config.yaml
d_expert: 192
head_dim: 64
qk_norm: false
init_std_o: 0.0
warmup_steps: 200
Below are experts of layer 5 (counted from 0) of a mixture-of-experts language model. Rows are named router (the router's row for the expert), gate (a neuron's input weights, with its number), up (a neuron's input weights, with its number) and show model dimensions 0-191. Each number is 200 + 30 x the weight over its row's rms, rounded and kept within 0 to 999.
After each expert's rows: "comes after" lists some tokens at least twice as common just before its tokens as in all text. This comes from a sample of Wikipedia text that the model never trained on. Tokens count by the router's weight.

# expert 0
router,184,169,229,238,194,207,184,212,248,178,208,142,212,166,173,200,155,192,217,171,233,191,211,182,200,167,253,230,167,148,156,167,277,168,197,164,216,173,161,202,153,150,192,179,259,219,228,193,235,182,178,194,190,202,153,209,176,199,162,162,177,259,148,213,167,162,185,207,213,200,260,265,177,207,205,246,135,208,185,213,224,179,230,193,161,199,210,205,222,218,170,232,215,183,219,209,222,184,229,170,170,208,185,184,182,228,228,195,150,194,224,194,180,171,231,202,242,220,158,155,207,216,220,215,259,192,167,200,196,254,186,227,176,189,226,215,124,163,223,216,236,229,152,194,206,179,240,234,218,184,196,222,207,265,188,144,230,165,238,143,239,172,206,208,225,230,159,257,177,214,260,199,222,140,220,216,204,193,183,203,228,203,239,156,191,198,186,178,186,213,188,209
gate5,196,199,216,193,182,152,215,195,178,177,239,207,288,192,201,185,196,204,192,147,210,189,185,204,181,208,240,230,225,168,200,189,166,169,223,196,188,214,229,205,255,225,177,244,231,295,193,168,189,178,229,207,166,164,216,229,220,214,243,167,180,120,221,168,229,166,204,144,171,211,220,168,244,173,198,213,199,241,193,203,192,208,237,189,198,205,240,204,202,199,215,213,227,227,185,244,210,210,214,212,185,172,197,198,201,218,201,193,198,211,220,243,238,234,160,170,190,215,230,219,220,250,173,175,220,180,140,170,235,207,199,174,214,170,202,216,266,156,155,232,238,165,247,173,205,186,176,246,252,154,143,204,178,173,172,192,215,230,151,242,202,251,271,181,201,225,224,175,196,199,226,139,186,204,181,126,184,170,170,169,190,245,219,177,254,196,201,277,201,224,174,198
up5,113,205,185,239,181,179,182,199,215,198,230,199,250,203,234,258,168,168,282,190,259,250,228,176,236,176,214,210,197,196,202,213,188,190,125,220,205,191,136,207,189,222,177,214,200,186,160,199,243,185,186,221,241,216,198,201,256,228,194,161,186,191,156,209,171,236,174,216,158,247,193,190,190,259,196,270,207,155,214,194,192,153,212,266,208,229,203,180,187,239,187,202,207,191,180,257,197,187,191,180,208,210,186,134,203,211,240,174,189,204,227,256,155,186,158,202,211,198,138,222,185,219,174,178,135,183,163,206,203,247,183,207,216,230,226,209,234,212,170,226,255,153,203,215,155,154,199,222,176,189,206,179,184,247,207,212,197,192,197,161,170,195,153,195,197,214,222,236,158,166,199,261,188,174,196,198,161,182,195,230,152,225,219,156,174,226,237,157,174,192,198,168
comes after: " ", "\n", ")", "\"", " is", "otes"

# expert 24
router,209,153,228,214,237,188,159,196,201,180,233,181,222,190,164,180,170,195,211,158,220,184,176,217,216,150,256,201,221,172,159,205,234,231,150,196,265,185,202,183,174,185,213,178,197,261,179,206,249,246,220,205,207,201,190,191,195,188,190,186,138,248,170,220,173,191,202,202,206,220,227,234,197,195,195,218,152,233,200,180,230,186,221,122,174,198,201,207,232,207,153,304,221,176,205,144,213,164,232,160,217,228,164,170,173,241,257,180,145,197,213,213,190,186,232,203,241,196,178,125,193,181,190,222,182,234,143,166,195,194,220,217,168,165,219,204,139,191,183,248,219,198,180,239,228,165,204,229,213,214,194,186,238,242,178,148,214,165,220,139,221,189,205,183,251,230,160,234,180,211,223,255,198,218,235,252,200,210,155,213,174,236,224,178,199,204,246,163,180,213,237,218
gate5,166,226,239,252,204,182,149,239,196,227,154,201,205,176,204,149,213,186,154,235,178,156,193,257,158,185,158,217,175,211,203,205,178,183,231,214,175,191,203,204,196,195,211,153,167,212,203,230,228,184,187,215,174,170,262,244,195,157,255,216,173,217,180,214,181,214,230,201,210,196,207,189,231,182,211,135,193,177,207,215,245,176,182,209,216,201,171,220,140,169,223,193,198,243,215,194,228,224,199,241,200,181,201,193,159,214,203,164,182,185,189,222,192,218,186,217,181,212,169,278,242,215,181,237,205,206,205,196,187,182,182,171,218,168,230,190,237,217,152,223,194,233,150,174,243,232,236,187,125,195,243,260,152,212,190,266,197,183,261,153,219,197,172,222,159,160,241,196,223,309,194,157,218,221,235,163,232,174,179,176,169,200,178,229,176,156,206,263,166,218,175,189
up5,238,147,218,242,169,236,273,243,244,193,233,174,229,237,201,260,185,168,202,223,228,187,209,197,224,214,167,172,235,227,206,217,210,220,166,204,192,178,225,199,224,202,202,193,154,115,209,220,132,176,235,204,250,189,244,179,212,215,178,208,223,175,189,195,182,205,217,177,223,175,194,196,195,131,280,164,186,274,186,219,189,220,140,201,205,224,187,160,203,231,184,191,236,171,229,215,259,160,164,247,188,179,228,166,195,226,166,209,186,233,210,177,228,261,244,178,184,179,200,168,224,205,184,187,236,176,199,204,239,171,184,222,200,183,245,199,236,176,199,220,188,227,234,186,146,194,177,224,191,198,170,157,219,243,194,208,179,190,201,199,173,138,189,156,212,198,145,193,192,121,193,157,209,244,184,221,245,205,214,233,191,213,225,165,187,267,160,178,179,177,186,187
comes after: "\n", ".", "==", " =", "===", " =="

# expert 2
router,206,171,230,231,218,228,186,218,188,188,227,154,243,216,195,174,119,201,150,156,240,187,205,220,211,186,235,217,179,179,176,166,273,139,173,180,243,203,160,214,180,154,217,187,215,197,239,211,210,218,173,161,192,213,161,211,148,228,192,159,199,218,117,237,129,158,219,206,183,211,254,247,159,183,202,238,189,213,202,211,198,166,242,142,187,222,214,189,224,263,152,236,250,226,191,219,207,155,181,199,195,181,196,190,175,230,250,169,198,175,225,207,172,160,240,197,257,180,159,202,220,214,198,211,236,202,207,185,173,245,201,231,165,172,213,252,159,221,199,217,187,233,159,210,240,206,221,207,217,190,202,196,188,205,200,161,180,167,231,179,241,195,184,214,251,205,166,216,185,211,246,245,205,181,197,257,200,169,167,229,205,233,210,135,244,200,259,173,183,228,229,196
gate1,151,198,178,261,254,175,193,196,258,213,269,207,164,208,163,217,233,180,209,208,227,250,195,188,245,217,167,216,152,204,108,171,188,157,229,223,161,239,185,199,175,144,226,186,227,191,204,234,251,218,153,191,183,202,162,184,174,202,171,194,173,183,227,236,192,167,160,194,252,222,197,194,184,219,237,219,165,187,179,184,223,197,140,252,221,220,215,190,245,215,135,220,250,200,158,186,161,177,193,219,186,184,217,188,152,192,218,260,205,211,226,225,227,173,199,192,231,177,213,185,260,205,197,198,213,197,207,200,210,225,171,150,171,134,164,216,171,173,178,186,244,213,216,200,248,169,175,236,217,119,239,201,200,209,181,235,197,201,160,196,213,154,182,184,263,217,239,225,182,187,163,186,194,229,241,171,235,247,202,190,231,220,258,189,209,215,198,174,192,200,213,166
up1,245,239,241,178,212,232,173,195,198,205,95,197,168,184,198,204,210,264,220,188,217,146,214,218,210,155,226,236,196,190,251,218,207,247,196,221,173,122,176,190,197,205,177,194,191,200,186,197,164,231,236,227,221,211,235,173,241,185,236,239,244,166,163,179,252,193,221,220,215,182,253,233,197,169,190,170,214,170,239,148,197,200,232,138,188,175,179,216,187,190,199,199,225,211,231,230,266,227,205,185,219,230,245,185,228,220,195,152,163,176,200,205,183,184,205,195,188,200,181,194,175,206,181,158,210,170,212,220,173,185,238,226,221,231,209,184,203,151,236,182,175,262,154,152,169,228,176,182,166,268,197,227,205,197,213,194,190,259,166,147,142,252,196,186,194,188,197,219,196,220,234,159,181,196,217,193,237,127,218,215,127,170,198,223,232,214,179,190,175,205,169,250
comes after: "\n", "\n ", " Total", "ode", " Loc", "ity"

# expert 26
router,196,159,214,216,215,232,174,230,227,162,216,177,218,167,171,159,159,166,153,182,225,154,206,208,226,193,219,229,212,174,169,198,233,174,181,183,237,145,182,218,171,162,175,206,221,212,226,175,272,220,202,177,204,218,159,221,203,170,188,172,182,218,124,256,159,166,140,189,213,192,223,207,176,219,200,222,192,240,193,208,204,182,258,138,180,242,205,192,281,224,137,220,212,198,215,153,243,191,223,160,185,210,161,198,226,246,210,187,180,190,186,203,189,157,199,191,250,163,167,158,159,195,217,231,192,222,178,199,176,206,249,251,179,153,231,217,170,193,181,236,220,230,151,227,193,199,278,206,240,216,180,190,190,224,183,186,186,189,168,147,211,161,172,201,245,236,169,217,162,217,210,231,225,145,192,226,239,173,166,222,252,188,229,214,221,200,219,190,173,249,259,209
gate5,180,170,273,175,201,179,181,207,180,148,196,191,256,212,182,219,206,188,195,178,183,208,166,255,170,179,206,180,167,221,244,170,153,216,133,153,198,194,192,203,208,189,140,194,216,151,174,176,185,225,144,207,229,188,232,179,236,196,177,223,252,183,184,132,210,192,201,202,221,185,243,241,232,189,212,160,228,179,220,208,199,177,162,208,203,201,236,182,208,195,198,204,153,191,161,188,200,202,249,256,160,198,209,206,198,251,225,226,252,175,217,196,215,181,246,238,175,184,205,211,175,177,221,224,209,176,239,206,239,151,207,172,185,212,172,150,195,154,187,197,234,235,263,180,185,170,208,206,214,152,195,149,275,198,237,191,211,180,177,205,181,160,168,226,184,180,166,224,146,253,252,216,256,197,243,234,201,170,261,228,225,157,254,208,269,247,216,182,194,196,200,187
up5,229,218,196,152,119,217,225,165,240,222,143,163,188,223,253,192,185,239,187,196,225,198,234,201,238,277,227,185,237,243,174,162,216,221,244,235,239,153,194,226,197,243,173,235,209,223,221,206,251,196,212,188,187,235,228,229,194,194,179,206,233,159,180,222,237,192,186,207,187,208,122,169,230,195,235,193,168,224,230,150,143,189,192,143,211,222,174,180,190,205,163,180,247,182,219,194,168,219,152,218,172,212,178,159,186,188,172,153,167,218,222,226,223,243,191,222,227,204,197,133,227,188,193,195,248,214,209,215,177,237,211,237,188,189,215,203,176,187,276,196,167,206,174,177,168,230,201,251,207,239,220,178,202,244,145,189,159,194,181,196,208,229,205,245,243,196,233,198,213,209,231,230,163,228,119,187,243,218,210,233,209,223,192,183,175,173,142,205,188,163,186,174
comes after: "2", "3", "4", "8", "5", " (19"

# expert 17
router,213,159,217,204,220,209,216,208,190,159,191,155,241,203,230,184,181,216,176,191,199,131,232,217,227,205,206,232,168,207,174,214,203,143,204,185,197,197,168,216,173,170,207,199,191,242,243,170,256,237,153,189,249,237,197,172,200,210,133,203,183,229,147,188,183,176,178,224,202,216,200,259,192,199,194,203,145,241,228,220,234,211,203,198,162,207,232,166,243,229,178,236,256,208,202,199,223,183,222,155,182,150,143,192,220,249,248,170,169,215,201,206,137,177,228,189,216,194,190,117,160,227,177,183,168,160,136,194,205,232,247,214,210,198,255,237,207,203,116,230,247,198,161,234,211,206,244,228,227,209,174,165,245,230,197,182,199,169,220,193,202,154,236,232,233,227,147,201,162,226,233,204,163,210,237,228,197,220,165,231,186,223,229,149,217,192,196,174,219,214,240,193
gate4,244,224,217,202,236,189,207,240,181,176,199,227,195,228,201,278,251,195,183,194,149,207,229,165,219,236,188,182,219,188,183,187,196,223,242,220,217,206,224,214,194,235,191,186,254,142,175,247,197,149,208,232,168,204,191,218,168,164,181,174,190,187,218,196,171,158,179,156,134,154,149,187,157,191,209,210,173,208,207,235,212,231,232,159,208,236,199,218,241,222,188,228,204,165,226,191,165,197,173,254,183,174,210,187,194,132,220,220,149,132,187,199,206,219,164,208,212,195,202,225,161,201,215,163,199,205,271,258,219,194,225,251,192,203,217,192,231,203,149,223,213,170,170,158,201,175,232,223,166,183,169,215,191,260,276,152,222,199,227,172,199,230,247,227,185,242,201,245,170,171,144,168,210,192,144,186,182,208,212,172,210,189,241,139,201,224,257,190,197,158,161,208
up4,213,197,236,193,151,149,190,206,182,219,207,202,168,186,142,183,120,230,243,168,230,202,229,221,218,204,201,177,237,194,251,234,235,178,159,223,163,156,199,159,188,191,202,208,202,243,171,193,161,210,160,195,193,200,148,184,208,175,203,243,223,141,230,178,208,245,185,221,254,226,208,192,192,231,205,154,229,270,213,194,225,189,219,196,156,257,219,193,177,203,191,161,162,216,214,183,249,204,166,156,186,210,219,185,226,181,217,156,229,218,234,244,236,192,252,177,185,268,235,212,222,225,211,204,215,180,217,193,177,207,165,182,271,228,248,208,171,196,254,190,196,233,207,208,169,216,193,198,175,178,171,163,172,210,143,239,222,237,192,260,216,183,150,164,186,220,191,170,256,214,182,204,212,173,180,174,210,225,161,259,163,239,209,171,144,187,201,157,136,214,216,184
comes after: " c", " C", "c", " ex", " rec", " inv"

# expert 15
router,184,165,253,220,220,228,183,221,276,191,246,170,225,246,202,187,161,203,190,198,215,221,250,224,173,170,235,241,209,146,190,200,251,189,169,214,188,183,190,193,164,209,203,177,201,220,207,169,189,216,147,196,226,221,146,198,209,205,169,174,121,224,183,250,168,155,167,160,191,172,209,209,157,202,235,236,172,234,202,142,222,195,229,122,176,249,234,225,248,181,175,233,215,184,197,179,253,207,192,200,201,201,172,196,209,223,223,147,143,197,148,152,162,173,252,195,215,220,140,160,159,237,200,218,186,167,193,195,193,227,220,276,187,145,191,195,170,172,174,230,235,220,186,250,225,226,252,203,201,214,183,207,185,224,163,184,212,184,199,182,253,204,162,223,196,222,171,224,152,204,241,209,205,214,189,239,224,205,137,202,198,194,240,215,228,227,228,195,200,204,239,232
gate1,193,209,217,192,207,177,188,202,215,188,211,231,200,220,205,186,187,202,260,184,205,185,267,234,202,198,237,242,177,166,201,233,179,160,192,185,195,170,194,172,185,211,245,218,225,234,188,171,163,185,198,183,193,242,187,245,189,144,188,174,147,197,200,223,192,220,171,176,163,186,148,226,228,241,194,165,170,170,218,164,176,200,190,153,148,191,155,146,214,188,193,242,262,211,211,186,267,240,227,188,213,203,248,259,251,198,209,227,179,216,222,198,122,242,191,179,198,207,197,219,211,211,194,173,220,215,283,196,161,209,236,233,124,220,178,199,201,236,178,196,210,189,191,170,216,221,234,194,241,194,176,158,138,185,229,191,183,154,199,211,214,190,231,250,175,183,211,189,180,276,218,125,245,219,140,198,221,164,216,134,166,150,234,169,175,195,178,201,216,232,186,211
up1,175,197,194,198,213,217,257,183,230,182,188,196,193,153,135,163,255,211,211,168,215,235,219,220,183,133,269,234,184,193,167,170,195,209,210,204,173,199,148,211,201,220,174,238,245,229,212,181,193,169,162,225,186,175,200,234,277,208,214,222,169,181,153,164,198,240,195,241,162,181,164,193,216,180,177,235,206,198,211,212,223,247,283,166,214,176,142,200,177,226,184,180,259,228,217,185,219,246,186,306,188,153,212,250,213,212,176,219,155,248,246,223,180,262,180,220,216,223,181,135,204,197,210,168,207,199,175,262,197,207,234,145,206,193,191,189,195,235,180,208,179,186,183,195,146,217,210,185,232,168,219,196,131,163,178,178,218,198,206,242,181,183,189,195,202,229,191,220,217,239,188,189,196,178,178,207,190,227,193,200,174,166,211,254,172,178,207,197,146,217,159,189
comes after: " M", " S", " m", " s", "s", "S"

# expert 20
router,177,178,224,189,239,203,199,202,229,189,202,166,189,211,191,153,185,199,143,192,215,185,218,258,189,143,233,218,205,205,169,218,201,168,163,193,229,175,141,246,169,213,195,173,206,217,204,202,237,233,187,202,243,239,175,189,188,185,204,197,230,157,152,253,159,202,153,188,156,199,221,237,155,209,207,226,202,226,174,179,226,191,251,153,157,266,236,188,218,201,191,201,224,167,181,194,223,184,216,169,193,235,168,227,221,254,221,140,172,210,214,169,165,152,198,179,203,189,161,171,212,222,202,200,194,216,160,205,178,233,242,203,173,205,190,197,158,159,224,230,231,185,178,236,234,222,239,223,229,210,171,214,194,178,143,129,204,150,242,141,269,176,238,179,212,224,193,254,191,269,253,220,254,150,213,246,198,206,151,212,232,204,231,185,215,191,213,173,178,266,224,174
gate1,163,130,182,216,155,161,225,175,187,199,180,221,192,223,212,160,188,181,181,291,227,258,168,185,197,213,195,212,240,184,263,181,179,231,192,199,189,201,193,221,126,140,196,225,261,213,207,173,218,224,278,190,216,182,178,252,222,206,235,200,249,243,236,204,182,207,176,232,222,234,194,188,218,228,141,186,210,220,176,183,225,189,196,201,168,184,195,231,204,214,182,212,232,209,152,179,155,195,162,178,251,206,155,220,159,156,149,187,193,220,185,163,193,171,204,196,163,213,145,206,169,270,179,233,191,241,185,199,256,173,173,178,247,163,215,213,259,241,240,240,264,233,207,193,180,241,231,251,166,211,196,223,209,206,198,196,197,234,172,184,238,211,170,208,187,195,162,245,157,188,219,197,213,186,207,223,235,203,171,240,215,183,197,172,230,163,209,173,220,213,232,228
up1,189,248,238,195,243,200,211,203,174,218,201,268,235,222,173,187,184,209,246,149,260,204,199,177,196,199,160,208,184,231,182,180,243,162,223,194,185,199,154,156,232,209,239,234,164,145,227,218,199,180,197,233,259,180,256,137,214,175,179,181,117,186,183,214,231,196,236,161,203,202,226,213,219,120,177,212,209,193,219,213,146,216,203,169,227,186,215,151,243,166,185,196,203,200,197,221,184,202,215,210,205,236,197,203,245,231,232,233,190,141,212,196,217,214,201,181,155,190,207,231,185,172,247,183,190,108,184,250,195,199,220,205,162,234,197,160,173,142,236,211,164,212,171,257,215,167,186,175,202,206,269,199,172,230,193,213,177,220,228,193,223,135,218,195,204,201,221,218,202,247,235,178,205,206,195,193,228,239,301,204,202,205,184,187,204,225,181,214,241,202,196,165
comes after: " L", " l", " w", " W", "L", "gr"

# expert 31
router,248,212,229,205,218,222,186,269,244,187,219,158,240,210,186,171,163,182,132,175,221,155,189,236,196,154,175,191,191,157,163,198,225,128,153,169,226,191,173,244,150,174,189,206,233,230,201,186,215,264,160,199,226,262,123,225,205,203,189,171,202,207,163,201,189,177,198,214,167,136,254,190,158,178,208,229,164,220,233,202,231,229,209,123,184,173,222,219,230,217,186,245,244,196,155,176,207,206,165,162,194,184,178,175,162,237,267,196,150,190,202,168,180,205,207,213,219,186,181,156,223,224,222,229,198,194,159,189,175,195,216,236,184,192,214,220,206,189,127,201,206,208,188,224,247,219,204,235,239,203,174,222,203,259,165,166,185,183,204,189,205,182,227,257,221,197,190,245,199,224,221,235,217,184,212,218,245,202,156,242,253,216,233,210,205,199,205,177,198,250,240,187
gate1,195,196,199,204,178,217,206,224,180,225,198,152,177,174,180,203,221,263,160,162,200,185,232,203,129,175,191,189,192,221,156,244,174,196,196,200,198,199,251,139,204,189,226,213,162,222,205,184,275,266,268,176,188,195,179,235,175,181,226,199,122,224,166,155,177,224,152,200,213,210,214,251,206,129,210,165,184,152,247,208,180,209,216,222,205,184,200,211,212,187,258,183,228,201,231,122,190,205,267,228,224,250,246,199,184,216,221,176,166,197,168,208,171,234,213,221,194,229,196,224,204,181,201,249,190,205,217,236,244,137,181,193,200,238,243,158,181,222,164,167,211,177,226,188,195,223,197,168,192,220,168,198,162,193,197,251,180,198,209,222,217,164,162,200,212,189,204,213,263,188,204,196,183,190,151,221,245,170,202,225,195,209,267,192,214,223,198,192,262,175,189,123
up1,186,194,254,217,212,275,242,194,185,180,196,188,230,207,171,319,211,235,174,218,163,228,165,211,170,208,204,195,195,196,180,185,212,255,134,194,195,154,205,210,261,208,178,220,172,148,191,165,186,174,183,163,225,175,236,235,185,279,148,178,250,185,200,179,213,242,206,203,176,185,185,223,250,162,179,267,220,163,210,200,150,184,208,175,207,194,225,200,192,209,204,232,158,210,178,201,196,188,177,190,189,255,195,189,200,212,224,213,240,171,175,208,235,189,231,212,197,190,158,240,153,182,208,184,200,177,213,226,203,184,168,183,189,231,201,195,251,195,165,228,192,179,209,223,151,243,207,228,148,237,96,207,228,199,153,201,212,213,195,190,186,219,185,259,207,178,224,213,215,140,218,180,194,228,172,263,230,190,193,243,194,178,210,181,175,229,183,138,222,168,222,205
comes after: " |", " the", " of", "-", " and", "|"

# expert 19
router,202,142,236,211,235,248,209,240,203,172,233,190,231,168,169,172,181,169,166,136,214,196,214,219,203,212,207,237,183,167,159,194,210,169,156,178,193,177,137,210,165,167,200,206,226,200,200,156,240,233,185,182,207,241,184,237,153,185,183,173,171,218,157,212,185,160,177,173,207,180,238,213,156,149,185,243,167,223,197,173,214,174,243,164,159,242,247,181,218,203,190,224,205,188,218,140,250,222,214,170,194,184,179,190,205,248,212,203,175,204,176,152,199,197,186,154,260,173,171,154,186,235,254,221,224,228,173,181,170,238,265,234,190,186,207,213,194,166,181,224,185,199,162,259,250,262,236,212,198,219,198,226,250,206,179,174,201,193,200,171,257,136,222,214,203,207,177,230,155,193,215,214,209,193,227,265,210,193,155,251,225,249,226,179,243,206,228,160,195,216,248,198
gate5,198,142,207,195,218,193,200,221,169,181,228,182,209,202,195,272,153,228,159,199,215,213,214,187,209,240,156,192,226,214,215,240,156,157,170,237,198,222,208,241,142,235,178,211,156,208,169,193,251,239,211,179,210,204,184,185,197,132,227,208,203,221,164,215,207,204,214,254,200,230,230,169,190,233,195,231,160,177,206,152,218,206,163,246,236,182,239,171,219,229,225,206,196,166,275,180,200,183,157,199,232,200,174,206,203,158,179,174,228,198,228,199,228,191,186,205,168,186,242,216,205,200,174,212,255,206,215,195,232,149,207,231,232,213,253,180,206,234,177,253,216,189,226,211,196,234,160,189,182,158,212,206,197,144,182,157,196,174,128,177,206,153,202,123,205,245,192,198,215,170,233,231,229,250,183,136,179,176,163,218,156,199,201,202,137,221,161,227,151,159,255,247
up5,178,215,228,257,150,212,166,214,244,199,156,226,192,161,217,111,164,212,220,192,173,220,201,173,197,191,227,182,188,229,167,156,241,215,219,191,204,222,188,202,210,175,188,209,189,201,249,204,141,226,211,228,235,208,203,192,185,243,255,195,216,188,174,141,219,158,272,205,219,177,173,230,187,176,217,219,220,238,171,225,181,160,179,161,186,155,145,216,226,190,199,252,190,202,205,229,206,207,189,167,188,230,233,227,243,247,226,173,184,189,235,186,184,178,159,205,225,261,154,216,215,200,198,199,171,210,151,210,219,262,197,213,205,189,140,174,152,243,231,183,159,188,184,124,208,174,252,220,230,223,216,163,191,219,236,235,178,231,235,213,216,177,186,252,166,177,183,229,168,256,227,170,215,185,177,196,199,233,266,162,165,184,182,236,220,193,187,168,236,255,162,193
comes after: "I", "S", "A", "E", "C", "O"

# expert 12
router,176,193,213,211,243,235,204,254,208,175,254,158,232,202,171,199,163,184,161,117,198,185,231,226,250,204,207,220,198,163,144,210,212,158,192,195,230,192,174,234,169,182,228,201,215,213,193,166,265,219,164,221,244,251,203,154,170,210,200,197,142,245,151,208,182,154,185,162,209,188,196,215,153,195,195,222,176,203,234,212,183,193,232,174,196,226,214,212,274,214,167,240,235,213,225,177,221,195,201,163,211,248,181,210,194,248,249,199,195,143,232,190,174,167,230,197,208,149,142,182,213,228,212,193,236,237,183,149,200,236,237,205,176,207,221,243,175,205,203,237,180,230,176,235,247,241,216,236,244,208,191,170,191,206,135,193,234,128,213,184,235,167,230,208,218,238,150,200,165,213,202,169,222,157,196,233,211,214,136,205,194,199,243,175,233,183,170,166,185,231,214,172
gate1,224,173,219,262,211,182,236,196,247,190,185,181,181,235,191,122,176,171,226,231,244,190,165,199,230,229,118,196,183,180,156,195,237,218,189,251,146,159,225,204,199,190,229,217,129,212,264,201,186,207,179,201,289,198,202,158,142,186,224,204,185,204,208,175,223,207,196,199,214,154,216,218,199,204,160,253,204,230,207,211,215,226,174,215,176,248,177,207,172,234,273,220,223,206,207,197,198,176,180,164,185,155,249,177,220,153,161,180,178,189,200,219,189,151,165,175,207,208,123,223,201,208,174,209,242,235,192,216,213,177,210,196,175,226,213,140,196,213,179,210,236,225,220,219,205,217,144,220,199,171,230,208,208,232,210,198,226,221,201,160,246,135,165,249,166,172,201,227,171,197,151,185,179,172,183,208,248,186,193,205,185,202,195,247,145,196,169,218,170,267,212,187
up1,152,219,207,188,224,196,189,175,219,184,179,278,274,193,221,218,182,221,151,217,155,222,243,226,171,132,242,208,228,195,169,233,196,166,211,167,157,233,177,198,178,240,194,155,221,157,121,203,228,196,206,214,200,211,213,253,212,195,206,165,184,239,200,214,178,160,190,243,178,248,174,193,162,216,197,214,190,251,171,202,172,202,221,220,255,189,226,200,235,170,155,169,183,189,172,209,184,192,215,166,201,221,197,249,220,203,231,201,218,226,167,213,123,201,218,207,190,262,231,180,163,156,238,185,220,190,227,228,216,231,241,183,185,158,181,233,180,229,193,180,114,216,169,193,193,201,265,155,163,260,239,156,182,206,216,216,211,202,188,195,192,256,201,193,193,200,203,194,237,204,252,247,175,281,196,191,172,178,212,206,207,198,234,188,223,231,201,161,214,164,171,232
comes after: " a", " the", " and", " to", " was", "'s"

# expert 1
router,202,199,221,221,235,251,191,227,253,165,233,190,209,207,193,168,185,207,162,164,235,173,192,219,183,183,244,229,203,191,168,137,259,160,179,207,241,170,174,212,189,161,197,161,199,218,174,157,221,204,167,198,173,222,148,192,199,197,209,148,174,214,187,261,190,157,186,162,201,205,224,246,197,175,220,222,161,228,177,170,229,150,200,194,129,264,220,201,232,227,191,231,220,180,226,178,246,207,200,188,192,227,161,193,187,213,248,201,190,205,221,212,130,165,209,172,225,191,179,168,203,238,217,188,192,214,152,218,187,230,226,233,195,165,187,270,180,183,180,254,231,219,184,243,244,246,212,237,203,256,131,175,228,228,133,164,188,166,224,136,272,190,221,229,222,206,194,226,143,216,210,211,199,181,199,240,187,195,172,230,177,201,244,193,226,201,205,230,193,253,211,165
gate1,208,230,186,204,192,211,167,220,170,168,149,146,167,154,162,174,204,238,166,210,159,196,221,162,232,171,182,161,236,236,178,198,194,177,212,241,140,162,274,175,222,180,216,204,221,228,227,210,112,205,162,207,219,176,181,234,264,206,219,178,206,177,126,213,248,213,157,185,179,187,240,181,227,193,246,222,193,247,265,187,217,161,149,140,166,169,244,209,222,194,233,225,169,166,224,196,264,182,231,160,207,199,199,201,210,191,187,196,228,216,185,207,204,204,209,255,206,187,224,197,163,232,205,182,203,181,174,237,153,205,168,247,235,203,207,197,248,190,252,204,171,184,160,201,207,241,176,252,193,203,221,217,209,186,212,225,172,196,162,207,213,266,226,189,223,193,167,212,177,219,217,183,215,219,115,208,186,182,235,220,182,169,248,171,229,232,152,176,212,210,175,203
up1,216,223,209,224,174,176,146,157,198,143,232,166,180,181,195,186,215,254,217,262,193,270,225,218,233,181,164,198,189,233,171,236,178,231,185,209,161,188,195,153,241,217,235,182,227,219,130,220,192,175,199,204,246,166,217,142,251,217,164,175,217,207,186,208,196,182,228,225,178,185,193,244,171,157,222,234,156,185,170,231,159,234,212,132,176,188,261,204,161,215,178,162,196,249,188,181,264,229,172,143,189,207,191,230,189,193,216,236,233,158,182,206,211,241,221,235,193,223,194,194,200,255,186,175,163,235,195,177,185,167,184,249,207,235,280,186,182,227,258,154,210,241,174,209,187,184,205,239,169,200,170,245,203,197,202,203,208,147,127,186,209,181,214,225,189,188,183,254,199,231,187,156,228,176,193,185,198,172,244,208,183,181,232,177,228,212,166,169,196,213,203,170
comes after: " R", " G", " r", "R", " N", " g"